{
  "n_layer": 14,
  "d_model": 96,
  "n_experts": 64,
  "experts_per_token": 2,
  "d_expert": 64,
  "d_shared_expert": 0,
  "activation": "clamped_swiglu",
  "moe_layers": [2, 3, 4, 5, 6, 7, 8, 9, 10, 11, 12, 13],
  "router_score": "softmax",
  "normalize_top_k": false,
  "routed_scale": 5.66,
  "balance_loss": 0.00243,
  "balance_bias": true,
  "router_noise": 0.1,
  "router_logit_norm": 1.0,
  "init_std_router": 0.0308,
  "lr_router": 0.00111,
  "n_head": 2,
  "n_kv_head": 2,
  "head_dim": 32,
  "vocab_size": 16384,
  "norm": "rmsnorm",
  "norm_place": "pre",
  "norm_eps": 1e-05,
  "positions": "rope",
  "rope_base": 10000.0,
  "rope_fraction": 1.0,
  "qk_norm": true,
  "attn_scale": 0.177,
  "tie_embeddings": false,
  "parallel_block": false,
  "init": "normal",
  "init_std_qkv": 0.0214,
  "init_std_o": 0.00404,
  "init_std_up": 0.0214,
  "init_std_down": 0.00404,
  "optimizer": "muon_variant",
  "lr": 0.00365,
  "lr_mult_down": 1.5,
  "beta1": 0.93,
  "lr_head": 0.00802,
  "grad_clip": 1.0,
  "warmup_steps": 50,
  "schedule": "wsd",
  "decay_fraction": 0.348,
  "decay_shape": "linear",
  "final_lr_fraction": 0.0,
  "batch_tokens": 32768,
  "seq_len": 1024,
  "doc_mask": true,
  "train_tokens": 251700000,
  "steps": 7682,
  "dataset": "wikipedia_en"
}
Below are experts of layer 6 (counted from 0) of a mixture-of-experts language model. Rows are named router (the router's row for the expert), gate (a neuron's input weights, with its number), up (a neuron's input weights, with its number) and show model dimensions 0-95. Each number is 500 + 25 x the weight over its row's rms, rounded and kept within 0 to 999. Numbers have three digits each.
After each expert's rows: "mostly gets" lists some tokens that are sent to it at least half of the time; "gets" lists some tokens that make up at least twice as much of what it gets as of all text. This comes from a sample of Wikipedia text that the model never trained on. Tokens count by the router's weight.

# expert 54
router:509492546473464435505519506498537499494507491502507492554515466526490528513561498533494502540470530520480496521496503466503513531535520526527475502553480481530481527498531548533485484519485512524521455474471497484502508504488469505503483506508484474472522496504497495477542455480511545533
gate0:473465549500490520516525508447532505447544491505558508480484485519516476513506507486496493515479484489457522492473449467495461523461560474529513508491468472511503508506508514481527493517529550499494469505472517482483521522514526536525483460494490487515505510453480520472501495520455522495
up0:452467528515474508486512508457489495518478532529535543483482494483483466499499479507469495537475502460462519499484494469492453524513536474504547477474479493480516518532519502494512510497515503465528476487508485480518507505518531550506524503520463448499520515482461505444515489498472552545
gate1:492527439483478488487486518493512481590471500495497531552474520498524569476481505471464470538502499508479486510482458507502487510502532560505501537511510536485489479516474490462480487510518532528509491524495470504493511501513527488504491532451525505480506493512504512522484527515530501461
up1:471471505479491482513453512522521491551501520479530506552476493493522502512534516522483489528432514489489505513485429479485490483509478491506527514554453493518524489482534556483467493484536521526503507495547472467535530505497476477510511481484488468459499478493509503533471508474494509501
mostly gets: " MPC", " connect", " internal", " Bud", " via", " spec"
gets: " in", " from", " Sh", " all", " to", " t"

# expert 29
router:498528512459469501495516509506527521473532491490470466546514532460493474479484452487494505483500544459465483495517501483470522529504490534471494545508525528543507498562492509467501465465486489498523523479461495526477482523523484518494499529515518470495520459513480558524500539526490518478
gate0:472529509483485473504469548499494546478519462501481521495486509494532435519510511520497483526467485529473479548493517487529509480501530533508515523467497484492581526497456518504475548493509484485483475520547499527524519503517478488489533472459466504469502503511480525544504516520499484501
up0:517507500503474506558494481510484520562498505505499548497527516513510491501477459509512485508482555496468508540504527508511472449496496479484501507507496491498474500510459533478494501541509484520554537509483504486491494497519496503486476506451434475479547480542511534485533476478454484546
gate1:501527542481508505528528530529478485445453524465526506494513499503521515489500531505519471497548487488479447537486491486469497539465530464527525509515498527498509519491469490505472542483505502531498453471559496488520474509483505533501482517537474450506505482500489518497476537530474537475
up1:523480506528479524536529533526491517473493537514508480509522484494478513509490530508524487482497480476491525524492483527527460510460481482498472513525514512492531486503512478519483455508513461522453519544546509530502476496497557511534464516520446505524493459484527535530487556550520520506
mostly gets: " USA", "G", " ENG", "SA", " FC", " FRA"
gets: "L", "M", "C", "T", "S", "G"

# expert 61
router:506543496474480489489509462511537529485523497538488505458505484542523488486508452545534454507506547536474509483528508504491503507507531511532490515503491535491470535484517505516498503463477468488533504449499515508471489509519479524533454470494456471494501529504485525522523534486456493555
gate0:497559502448494494514510521490484537495478537483547532494498537496484505520511467457433522515492518507489511481512493540503481440492522507503541460512496524460451526524497547493517513487520514509507510504521531559500503509498461504479452483481486502488487480505483534530472516494480509515
up0:483506471457502468524493543475479514526496544508524516498538474512511534520522522508464495498520520500456469486493448550504518474469548532528518470529484506474469500448501520472529491497512486484505497457475544548511498512488499482468448477478502503488516485495464527523495491501514525537
gate1:489506485453520512508485521468498505500490568540487485520503455498489507448513532490450479509490475457473487458494485478490467492519501490504467501484543503483527527487484493537466483510534477538528557499440504525537499508513487512508469471472474509511496474477505484511471526462523506523
up1:541455450446508477518452502470506504493537534504467493507561482461503478491487525498484491460477528461483508492495508537468507524521523444507480482519511501494524502526489538505509474481534496500502502493503482510531485483518463518516507469471503477550492467521467507522467446492486521500
mostly gets: " (", " (18", " (1", " (S", " (19", " (C"
gets: " (", " (S", " (N", " (18", " 5", " (1"

# expert 0
router:472460479519498482477520448542501498550518548493452483527496478525452513492524511456526517492508467485528522495503541501508498515513515516503480545474486532502516524511469460480478472478493504502522482518487507544482487535486469496510459519520504474530537497451515499470474483555472506503
gate0:511469493479533502477509533512541518505489518505518481513483501478494555506486512485494468490513500498530456459471499504521535480552492538515478491521503519509509523531505492484494519515514508521483542483430473511507554483490506542527473490522433515544478535472529513468501485478460479476
up0:491503508513463484532522502483525503507481506482496465528522498504529560483489520526483488489527467484523473475472505540513541501523491501539485510511484475515496548506481498454491498543481493489463516455465475478482539495484525556501493514548441490486461505456532483479520513516460499470
gate1:490508435532514511543523472475465498543495481514490491534472498486487521459481490499480509482475535542483494497487501485523462467542470530496511488502465460471486480492502499494493476496455486466478489470491537497540489475510515505473440497456494541511487472513478562470521500510521508488
up1:495504455539525507450519464499531500504525499465491460509508505509494469467481476512481510464465472506489498488475458530551479491518534507516494502479498508454454498504492503464516464479480480500458491490531488561517438478505464522481480485471509472481450474494500520504540476503498513480
mostly gets: "=", "==See", " also==", " Genus:", " between", "The"
gets: "=", " that", "|", " by", " of", "The"

# expert 37
router:515478475489547498497514498486526504505451480504516500481537532483508480518532516515484508515502500452530555503492481520517541493480501514463526486539454529481528506487525456473515562499472508521519531508510474553478536478513556495527492471486500528501515503494519475447488468515519473495
gate0:507493532490495521542498460502507501499487450526478481508497525486468464498575541499500514481493521526478517515474485543567495490482519509497484495519491549471489440488466487493486525508532451489509499497495474501511504515498539519487523480543471490459510544529514545484497502500481506465
up0:511506525487489546528533478485487508479486473476528519508534534480452496519560524499513534468478523476521493480482540539551501482472534453492481497522488546480511493488469514538471522491535469486495468501508466470498504521519511507477534502504502486453530536517478552478489494506493524479
gate1:507532493440522441469520501489502501516471485531530486501460490503511491527506499459458508533492525487499501514485505447510502472530520459514495471480481488507425461539491479465530500498525502481484466511475487461484511519497525491529512483495539543468490503521477537494544487505469510490
up1:475478499469500475520526525483479532505499482562517481501499497506514489552524480470472502495488488538549481532505502473522491489539518513514466526470492494491461467515522518450510541529559493473468461496499476480520549483496503492526496449491479489449494481500508546527504504489465487504
mostly gets: "ce", " Hill", "==E", "verse", "ampton", " Bridge"
gets: "le", "ce", "ve", "pe", "o", "ure"

# expert 41
router:526498486503461521496503513483515465500513475516447502463483492518547466523489496459557523494510489486485459520511517466502491541512490508487484512525467508506485474477511491557525489492465520524455462483493479490496524503481479529522492493479494505486442507457515554476535508553547506495
gate0:487496515499495471519462523486489494501503456482490508512498478496537430494493488487518518530501431501455511529512474472526498488475484490473520504498560512516493500498491494527505512513509500504506521496496508496516512483503526499490522513521520493449452459518487499421466499450571492462
up0:506500498494527468528481541509489514514488502469513475511497440502512501534492483512489519522486444519474505526498445457510504554473488489499475468487505521492462476540528529501481486510490472513494519504451507494518512492483535506453525507492503472445485468517473509451449511468551488484
gate1:516516506505501533500518532525476472454474499477500565482491569482488522473444514497494503489510503487492524474524496550506490512512451510463493525453496530485528487526496502465461472469512528504464530521461520512493476498515509456494492485507458512483443480509491473496508472520501488469
up1:539520539513524500533457559528497478499475497492536510492485525481489508471486527486457459527505484479507551507479429508489510472525443509462469525494509528500501466523499498473495461503501501492514543519489496487484530484539520490511463507507520527485477489472493507472504504565497492471
mostly gets: " after", " during", " until", " before", " when", " at"
gets: " for", " with", " at", " after", " on", " to"

# expert 24
router:452496496504495527533510519491479551490512520539477486526503438481511483502491445526478530513525472475557465451504533478539539489501500503502502472516502475534523534517496529483503474486510530472533498515480481483494527489504543515459499518467502478494510563518476500511521483479465508501
gate0:438504466497513486500526521469532492496491526487514550504501493532498559512585497511467465501501499508482502535467486507484501464475488465498490468486483493527510571469468492502467525527506487500468558498485493516501491472514514514496505468503486460522520488526507531533492491504489527472
up0:502488444529494505473532499518467458512480499493509525491510465519496545506510531544492496498501521482487521556474483465488486477488511488515497500503507544475506548466479501456521506495535496441512495492473508479482526475504546486518481541443486476524542496489483484522492519506474560471
gate1:462485489475509509474489488470490541462559502516495457523529471521513511504510500560488472446513549501427513500509466485540495483499504508519531488466504489485528492490528494497525473532509534493495476466514505496461488496526547530498470518462477487498482452491501495528515470499525505487
up1:505479465487538530494513475457497522478534515527554517512497501490466553511482515501500531521487518484513499494524490490491479483494487502549524549480520554475471512477474530481547498482505468511469482509472460463488507454505472467473525515483559511523466485528525489496548497507511504486
mostly gets: "\n     ", "\n   ", "\n", "\n\n", "ches."
gets: "\n", "\n\n", "\n   ", "\n     ", "\n       "

# expert 15
router:502507545475508533495479520467560489468461469507487507530489485523466482526518531475496453509492497520504472534501470516467496501529466509481503498503472465490517489484513488517515499490456504508465514516486502558469497471554453496488535468546519483526446452510504516501515513481492465493
gate0:500528451489491538504451528500529515535533471486511479533524500499491489532509517497484502502462460484456480508473496463460483489490479516505498479492476482547508530489510515509553482505530533504478488461510485545491500482533489473503541491506514479495468441490535538511494529505521558536
up0:470563509474494474530430534528539492527474511502512464492522485518478469542501492523483481488434481495495463521487468522468504508491510498494467456520503510503520544503514506515512459499523531546481494442480491527491476485482494538496515526532534511487514474511514523508519522503497516522
gate1:507501496515494497509487489536488527502430565498513493504486512479512494474510512546516495485476491507508485504476467555487477457492490498481486460536502463439499498514505520502461506566506532484531475496506494512508521492479494474472502503452544475479502528454460495463504481503482467471
up1:520444515515497517507472499528470493515455541528524496482489473500508526490512511442531445462487461481469516484482486552502468521487516491489499484528542491502477496499521479538480510544493485494509457470479482515530520503470523479478509514514514485475483496465486447487450472471503460495
mostly gets: "Senior", " classification", " Distributed", " UTC", " 2009", " Produced"
gets: "\n", "-", " Time", " career", " Date", " classification"

# expert 7
router:531479502494434451515502459510516523469505486503486498515491488484473514470518450479522475500523503544455488483498476493521492500507478529516478495525500519457491492507557517526526482496519499491473502485491519501453460573505498519516473517508532506530547533538472482518545494481510494530
gate0:520482490542463498504469507531477533500528522516509531469484502502491469501497536495474523473489518491431436532461498492526454527482499494505543472462497529496468520559461481498494487506515505524508534525489536473486515495522513531507449496524499527507502479473516477489500506536517516462
up0:506501504471535496483496476551506521461489481463503494523495537515493497531457470541505537492481490534557496521520451470514499521471463458483493426519461539502471495511480503531487505479483476515478495477508491494461487531533532532515490488472504507461491488524500484488478491476460486524
gate1:422522483472530520472489499509511515487503486511527457475480528484521523480513483484512507498475502498476497477494483530500490516451530515469515478492491489534453493480482442500495481498529441476552515511520443499481468542550505512500502520453500517484508522513552519502492483506519485517
up1:472484470492542518494471522539525493532477502490505438492487536468501499475488502458499491484479493469479473485489476487480483515463528503510517477531468507569497516523500478501439497463528451472503475507479478475467501547481505509449528529485481497503519486539515530498476519478501468503
mostly gets: " ×", "–3;", " (7)", " x", "^", " (6)"
gets: " |", ",", " of", " –", " L", " &"

# expert 30
router:482506485495461474514489560546506468509509478492512489529491496557472537506527451494488532522522512487469529505493464490525483557503486535530445533497490509514519475477527498539506513521499510493484483544471476507502477484479464504522487531521485483493480518535532473511528557521508493473
gate0:497522480445547467459518458512492489498525505512471504528516567508478489490511474542441482487506463515489512511464451486480487470510467462532517510506476520483471479489524450469525489516525534532495487523490468504505489495476507479501559480495492518541526508519520517497514523498513518490
up0:506532509481490454508481504523513520490515493438523513504526554478506512503519490516492485453518506468504495517472470452508482476491495430545518527506523537481511493501476493487491494508503524497464515541512546503526474506496454454483473535512525496514547467478511482505450504541491505528
gate1:459510433478503494530482529507508489473516495519541448521499484480514496461470495502484478503508501492504530501505495474468514494462481501466485489480552512481445529537529537502508542521562483506542523487483495542512488489482494520482473550495524498462486491488481485459539518494479501479
up1:424508539485499503506489548507484477475514471506521505553524514506512457468478469514472458483474500451493464523511470481478513479486520496452500502482515535503478507500509499484499484514543488502527495490494463527512473523524460510498494523535531472485510520497483553485561526505461493516
mostly gets: " Team", " winning", " tournament", " final", " Sheet", " vocal"
gets: " the", "|", " Team", " a", " final", " first"

# expert 13
router:516485529509489462520485501514506556514524473509550478487452474468472467486493496547528512528500486506510462507528481542498530496511483509490486574537516501511533496526457523478535482481487512525492478518466506446516502519493506497509480508499504452489472465521519478459533483462506479482
gate0:502495467441486522447495511477500529492507557490528496465527525474492504533518474505516510520493514458521527549476475519478439521498465526528460492530565491509545492530491494508514511506510464513497512500492500506518468493525498485542501471485469481445505516508513481478482496467512526499
up0:512507491471495504462473507497509544478490511513530475461510509495473513505498514508538486508483499477526538538460473532508439536495432501525498472538555508513561487541512483473469513517509486480490514498536491519513495502505510464507476482465483465452514525541501491513520510462513488523
gate1:522519528521528499492490511537556519492550506514539503513525498503499488534546512489514476506442502484476498511527481509489504508457495500486487505507467503428540518514480520487509492527523447475458505483500481468479528504471510471493560477495458488489487498490544503555486525485487502472
up1:505485524509487477488490505481560522520511473546532511460562499514488491487523511487518493502468494485525509494542464492537494509471502492475493474504487493440559510531485523479509490516499440462475506493537503495530521519506451481500544487505436484484497509538499491514479507459477518498
mostly gets: " FW", " MF", " Turnout", " DF", " JPL", " GK"
gets: " ", "|", " Party", " FW", " 1", " MF"

# expert 19
router:490463518543486476515464480523515447482497469500444470462475486471532475521513499493491453488534495501465471490519490495502476474517512463489482509501457541517502520466529465506475506510498550474505483485542536501509530490472517478523473489467450477489516505505498491461534522519546505487
gate0:510524482493477519489459471505491484541509515490462468478490525503476522505494536457499509502510540505508483475503491482519487542446469540498495489504499457500539507471496509477487467472533529490466531560480486533495474470568528514517435480528479482489478475483521490498501501520468520502
up0:477519501552435504463500508489495474528510452499502514463462497491493540484494531497529486461512507492490506549523487521514441524529477482450520470505458455491484454465492474525515480494481463493533505542534492500459516505493492496490480512505478514491492486478537489472499469517516491472
gate1:488460503519525509507510500565484526502530469510497527503476503531528526449475517490432454499480514467469537516535479517478500506525502508503530491533482497466458468507472529500529552505497482496508497480472536492502491493492480526466467509482475498494540504497504521435507490540500478472
up1:504478537515519491535509520529487512484501506486523479473470493516521522452464507448477490491482486484507483482467477490476572472519498518494513469471454513523483486496456537511482524497532497494505498475475513438484511499480506522473478515527447509484536517497466529434489479534485483513
mostly gets: " Of", " of", "ate:", ":", " State:", "ance:"
gets: " of", ":", " in", " for", " the", " to"

# expert 8
router:509520521491480529468536495497512479498549503504512517506489504527513490520462464528499481494518475493519475507528480477470501554504453504472445519516534476487479475547525507508515510540525478524488519472462487485478475540504531494464502534500504457470525517500480530510547543463500465457
gate0:496473470501554535460476523499495518516506489478496522525486526550491485500554478538472559474556509506493505534481516546507480534534504558484524526490506517477501475512511520522522472505483490502482507502510512529510501493519489464499527492479492458508466460535510456505509515501540532469
up0:437473466479549577478487527499513540507526522467497518524519526480496492496531471496470508452531510517506496490499484516540470501536502535496526530480490501481488483515520494518493499533497461512485534502508542541477504480514475484495487514511479445490479443517522475470516502475515486518
gate1:540469504488469488456496500499477459527466518502540489497501509472453497517488531466484501523537520445503511483471499462466537539526484517522467511474479491486469539527525487490491509479485463527524469494521492469534521489516516509469499521499469540489484503490468518449538498488515554508
up1:555481482485494477461512457501493507543500522473535476532488471516483457502464469512469511485524510484486494485475513495487533551545507503503461496553500499538504533544527484462507489507485479537446469527508488484469481493533521522488499496479492488475544484492499501515449508504500455489
mostly gets: " 1–0", ".6", ".0", " 1–1", ".5", " 2–1"
gets: ".5", "4", ".1", " 0", "5", "3"

# expert 9
router:530503504497495520534472446505515473512491497449511471469487514523503489529505514517522510482502557511495472487522475462537524484517499542502543478541542491481488505499499508479530484500547562533511525464449491488502480507484481478495514519492510460480512515472505453511546478456490470520
gate0:497467460470530487491481504473526516526518547494525520526495504500475448547520521528520492492477521488458502488505485471536511548502493448461483524461468511517493532512511500502496490470479487560525472516543560491519494516486461500467485477500493442510525516503505490484476508502532506505
up0:522454458489519477536448489476513526513485510474527519516497512466494414541499522494543514490479543530464522479476506525531498521492533472493478530472487525499516528512499551495458488499464524535512492507511533520505519488517487519506491473529496473521541495495522493482513473484530478517
gate1:461496487520490547535503506455531514557486514480516460538547460507466519478519480510493490498522464491531512527481489480556481520471484482478507486478463509513494496525500512511497488511491526522496507480536502500543478476471562494486510499482539534516543527512518464511468487475500545482
up1:470469519489541547528481520483492509510460505492525454539542493496525503462484487524479448482507514501526498483515512487522485531475469494481526500456460505510473529505485531488502505558520550513487504487507492443522489549472511470473485502519508483527528475483503450507499517467495530525
mostly gets: "\"", "\".", "\",", ".\"", "',", " \""
gets: "\"", " ", "\",", " —", " \"", ".\""

# expert 12
router:477516456523519472490521514496482524510497458491527509524529557516481508549488485501493481497514498518465531533540522494505471525518481442510512505515504468492482476522449506490547529542461501524493502513481478478474511484449504502527564484502484464516496446513476484489512499494502507548
gate0:492483435476529546507503539516467539494553492510528493544524482466499494462465499468516532460467486504499524516499473491482499528470472508485493513492483485462518518527507445488524481458517478517518499514529502514505474478449499534511500463492467478509497494519480462494489555519483502479
up0:454482476484525486518520543479452528484555465482486465527544465505494470481526468490527530514485524489504496558461504485475492536478527489512457519484514488469527489502503477484486503455520491533466522489487478528512477496498497501478524497549498500483499496500491447480473527463460487519
gate1:476516498513480476544468521474503520510512477479494546517494491523500571529529507485487459488478489523524496484505483507503520500446500462517465500549518472470508495466474532501472506498494508459535516530499522515523507515481498501458504485527482462516477459485554514445454510475492532516
up1:512520472487509514503495507478508531503517496468482505500453511509493505506476491481492488480486453521508494481493493473509537499473478489522508516522524482491474523467474531505482457471495508498569484476563528470516502505427462493472479484537488493538481459571516504506453497480486540496
mostly gets: " its", " this", " This", " these", " These", "This"
gets: " the", " a", " The", " this", "The", " its"

# expert 63
router:560524509478463453490471494482503481475504523498448517488536482486482533504524517497488488485469539506430519510527496468480493559532517534481491534527550497487479453484493507507489496467506529503538483480505529486487489479525484515491473512483540460536496526507544506478509481501507516518
gate0:477495499472535498494521519508513554493518486467511543509523522536538542510510494467493482480504484490532490469456484519470497546542496495539497489514487481507450493512456453485488498495497512468513506529482464525507521523522512499522501493501515468516542534463551519498523468537459455479
up0:537494512482513502512514504508516524471511502483494516519514494502544577495490553523496498460472500504518513471479490490464507539513485439490485505498503497532475525515484503499464524519510507481535496495496478522493503516542452514525509470478527446499507504446546512443502486515456460472
gate1:475515490524514524494513508491495484498508500539514467526532531508502546526458529524515437448477521453522484472473487525519516554501514507489449479500509496537476485492532476504510505453542513495510498484482516510505529474500452501450473514490522509499524498488534528491553475504476500464
up1:473484437533502522490480527487483496489506504495511465485513460469483508525473507543498410485470502489489493483463479551489528564510509504468517488486533512489461487520528523515506533492514506482485523508449510491522522441500530485466506481536510502487507493500514500512540492491515522473
mostly gets: " pro", " e", " ad", " Website:", " \"R", "==C"
gets: "ro", " R", " Website:", " E", " \"", "R"

# expert 57
router:444505517502529454463495524484492472473546491517525492504466535471516510495539524492456469516510496509535544491486477520475479465486497484512463467506514473484469481493521475536525507505531527512489539481507485506548470503459548519490538446502519491499525495482507516517474488508454529496
gate0:477504483464497500465528468484473532464507530509472501465466504532478513488502530516446475528502491526470555474494494478503481474485517517511515480445502515479456553526509521483520506538550513512514493521508471480469505512518540521482544454486528467506495489481490513481465497459520513491
up0:471521533466498492499493517505473513446499534488480523532472505509491483512472528525457514485461482489481554482482488484539486475444474502527485445444509516471485501528473490500517504491517515480497483530520480461492495514523516529486510466466483439463536505500503515471477497459522529495
gate1:529501537524505525479487472505523517535430481519501472481514522511485512538485550517490530491482531479496495493462521446500502541436539450488530510501503534535533535500492485478505471532500518536499507499510500475547483488477477521519494500480500524509484504480542483461461510499496528509
up1:481476536482460524520463466445504532469519479463490512501488467475475503507526511511514519474436508472489493530494509513492482513470512499478488529554459550479557486479490476492486487511517555519475489494485512480516494487539461497525511506465476502475532491485524493514518505515469536531
mostly gets: "ious", " Angeles", "bon", "rator", "rior", "ertain"
gets: "en", "an", "on", "er", "in", "ent"

# expert 1
router:480518525472520497515507497488468504544472533454473490537519479497505485487529469489519509518519464512448492491462452471486525497529513493510534491468538545485531494461486493509485483499471454500497473486512525480496474511502542498458496496518491481533471489535533499548476467527494487438
gate0:503489478488468507515513484519479512498516515466477474546537469462493465495465534460559491488508509515491478518463505497492490486465550510536490486439492515522501506546513468504486478519474491480510548495499492499513528534533536521460518459504563492507495464498486497500480446491500506481
up0:510512527515488523539477435502470536506498507491440482478525474465499475544488498459541511479509525522500523496505506546487493466514508468551520518480504537514485511495479503473466467531508500468495508481510503508524533551523525513442508497509497485502500464529478497497497475437508473516
gate1:431494513528452483524505508445471491479471481455468493524523496503508497503504539494497482469498470518478499485484490513518460503519512489520519520470485484481477463518514490517497472457468538492500529529539530550529524503527509518509499478525472514451450487502519510530510544474487461495
up1:438493498514461515511509508450479494496483486459469488481500498490514527504476509482477488485491466548475489496471504496520442515512498477496526502433444525489505497514519505510516475439482548502493517504515517552522496516535501504493496481514473519457447461514539503505490516471471483513
mostly gets: " by:", " (age", "″N", "°N", " (aged", " Coordinates:"
gets: " |", "″N", " Coordinates:", " /", " by:", " zone:"

# expert 59
router:503456511497503506477523484485510508504489483510487501509504505529520505525530525502453446533515530498457507494454499505503522485501496485486524494534539530492517561449524494483502468488500497444499468463546498474480502514509466503488493497479516489535505532499471526520565502468518525570
gate0:524484516480490483473491521476489486524541477518493475527529504500476471516498505570524498458517549482495467480515522546523497543468518536502486544492482515502533527492433494480486470481493455502515458466498461472541490487519487495485489492500527518504473525527475519532473520509498533511
up0:490531490490480549496505473521538543460479559507500481483545490510523520529480511525511483516509496470531493483511523547529510467484537550513566497514492480487494502475524563540492513477508524527471519494524468526477488522474481504505497510509495555504473530498529485499506497543487506507
gate1:498462494529467516437489472468466506511516454468526490533524527513478514541496485512475454503463492466472492488482507483529521531502514472512518496489462449514467538490510511487525482523543493483515528517508526478477536484541521501502473454499507483490513498516484563494502478469525520525
up1:510502497533450545451482467519451517522493489483481472489533511494494528504460491525453452482456502491477499510510512453536492524514504477523524508508475504480499544504517504502510497494542481472533538531501473496467530481521494474485486468471478501484489486531503550496507461471490534547
mostly gets: ";", " Phylum:", " Order:", "s;", "a;", ");"
gets: ";", ":", " |", "s:", ");", " /"

# expert 48
router:540522482516514512542501552494535510484495512466514496493539516511502485489505506486499498465504511456487527474509528513508499478522479484481525414541487542516515516499446477511488472466471481514498485504491456474551488497490546451474481521501524515493534503480534504516460465499527486485
gate0:502475501489509538513511519521478458516456555497497476531514498476510502511478535545534489461464517479457479514469477528516500551509501521487469517536531482485501509506485496446506516486463512481475472537506523497463538486553491523449488491481496529494501506461507477514522465541506497511
up0:477460456484467476504535469493498502511498511518479478472509475497539474479520529508527462500471564471484506550453476504517489498523494512471506522518510454470515503520508458502493496457470489462544524534518504505453527500533542485460490489479466487506504479483452497516484514483490480483
gate1:536506532484496541461508485505549501506513498510525458518511516494506472475528509506491528529472491490520498504528498467517520479475514490567489475519484523454545498495464452518505527511515507483463501529546492522509500521547460516458504529491511484482542507500490523534523447495471510456
up1:533507533482504523489454467508507490514521519529475476502463524480524487483474501512453559481495485491510492527522487481519528493492502491541512461506505553484489465494468448491504503499531477466492492548527561517524500513513524525465448518494497457524473499492464518507536471495468518480
mostly gets: "tt", "ph", "Ch", "Sh", "f", "==F"
gets: "t", "f", "k", "m", "ch", "ph"

# expert 6
router:489489443529550512517497475508473501481511478460515507506519507470513504462527508491513487476536528486471523477545514487528525529547515490513561458479492515498508501521536490491525520536522504546537523498455494527484526514500481457532532502496495465520540529466490531528503532483492493520
gate0:519523529466487525491487493491503564503532445490549505492482451475478496499534517451503469511488482562507501501540506527501507471492478501498541472492468550491457510499509507493496503503547511520509455460471523484530511488495510450499497511510516510496508509501536516522516457482465473534
up0:550503527486482525480471521482537570512521495511504507483461503494490527475521492454491497483503480499496529530540508508492517529488497480516550507455440514503501522501523442474473514509503497518500501502520526495531511499500553455484511531517490523509521520505528486545523474471499452455
gate1:567462459504522493547487505517509522526512496476539483524492474519495462512476517466461521495500522487495511481508502523523528520484492521466481471521440537504538478539524475498453526478503493500485495505478544559506498535510502483471517493503506518502494507483490565471473518477473518483
up1:566484467549530519546501499504497523543508486473529501519526489500490478515469520488473534444497513486505543466488490476549503495509504518487515480527463515511549496530487493485472536538486468479529482544496511524504483509490550461480503494509519501475498489494509537492468534489486540530
mostly gets: "'", "'s", "]", "!", " '", " “"
gets: "'", "'s", "um", "\"", "]", " and"

# expert 47
router:495495538543486509498538521488476480480500513503487512534520474475505491521510532474523531462506487494518434463504501536527497466506474464473479526484497474507532490474478483507494515519559438523442477510496473487492481449497472514498457498491503462489510490464521483522475548505474504499
gate0:508484503505540506472492511503510495484485477512531521453481486505507499480489530535504492543474508529484459559521518489476490492511500488516453457503481515495511514469529478461484485456551482494486459520524491544446492475468499504496562538500504443484511475515512490532477486508465527483
up0:514478493551502485506476540469516504527529468484502495565520516495466502458476502514500514482474486496494463543464504514488504464461484460459511489495457522490485521503497549504446507525557455517513487462458477490508491514501492460467489532517515491498523520461513501503496528477487478482
gate1:496501508520475519473503501463455481534479478451524461490507495484511490498480500528501523481459488555519487519534491507485495539507475476527505536510537447546506524464441478501517510512546472477511505539496484507492509452483513438461520510510478487492468510500511509474484539518479520493
up1:483469487534519526478484487504461540525520488502510472498485505515518512531473522464524474472447520572481493497537474496488489525504490455535530535458515479486525487490481473494547515529575465474487503511511463487505513487476480477490541486478502503481510451516519495498505496483506519528
mostly gets: "urring", "ifinals", " rein", " consists", " not", "press"
gets: "in", "al", "ing", " of", "ed", "ar"

# expert 14
router:506480531486516470458531484531499489518484483506463536560514482526516512468502448475473549504512518539477485551528481495475500480521568509500482517545505466494499484523518481523525516501524470518478448503489466471499496519487527504510528524502493500508519480527489474499564491484498522520
gate0:448470487482454481483466507470534468532531475481517499519546527431502537519471495481494506495493492518519544511514464466487526500551500479521496494489497447491507518514495473495504553504496470481474465557487477512488505496534479532489495480492474498481472531535504468507480508511477495524
up0:493467494463526498490526539476508529516492463493518511509510517480514492513452510569514493511490502483493519505501495469487514513534532455499523519526505482477516500484493466495489548494528427458511468505506502482463509538546482516473494509527462539510527509533504456465464486507522511543
gate1:487485458509486508474487502546490486520440516492493498454471488511505502518451522483509511489462496516454543503503486522517500498453514554515494506491489489481537502519481465461495489520520494480492471523488478548532519517510502473546484470502498485451469571511503514510492545524495526470
up1:476472440488505495482519491533518469508478516506455529489492486471506509505486543473497495524475481513472518460529495535525484461469520507494502489479498492480501501517446459467541514506495486478498456512499450547509529505510530460539496482506515483464481508514505527509490500563482472444
mostly gets: " Democratic", " Conservative", " Liberal", " Labour", " political", " Republican"
gets: " the", " by", " Democratic", "|", " The", " into"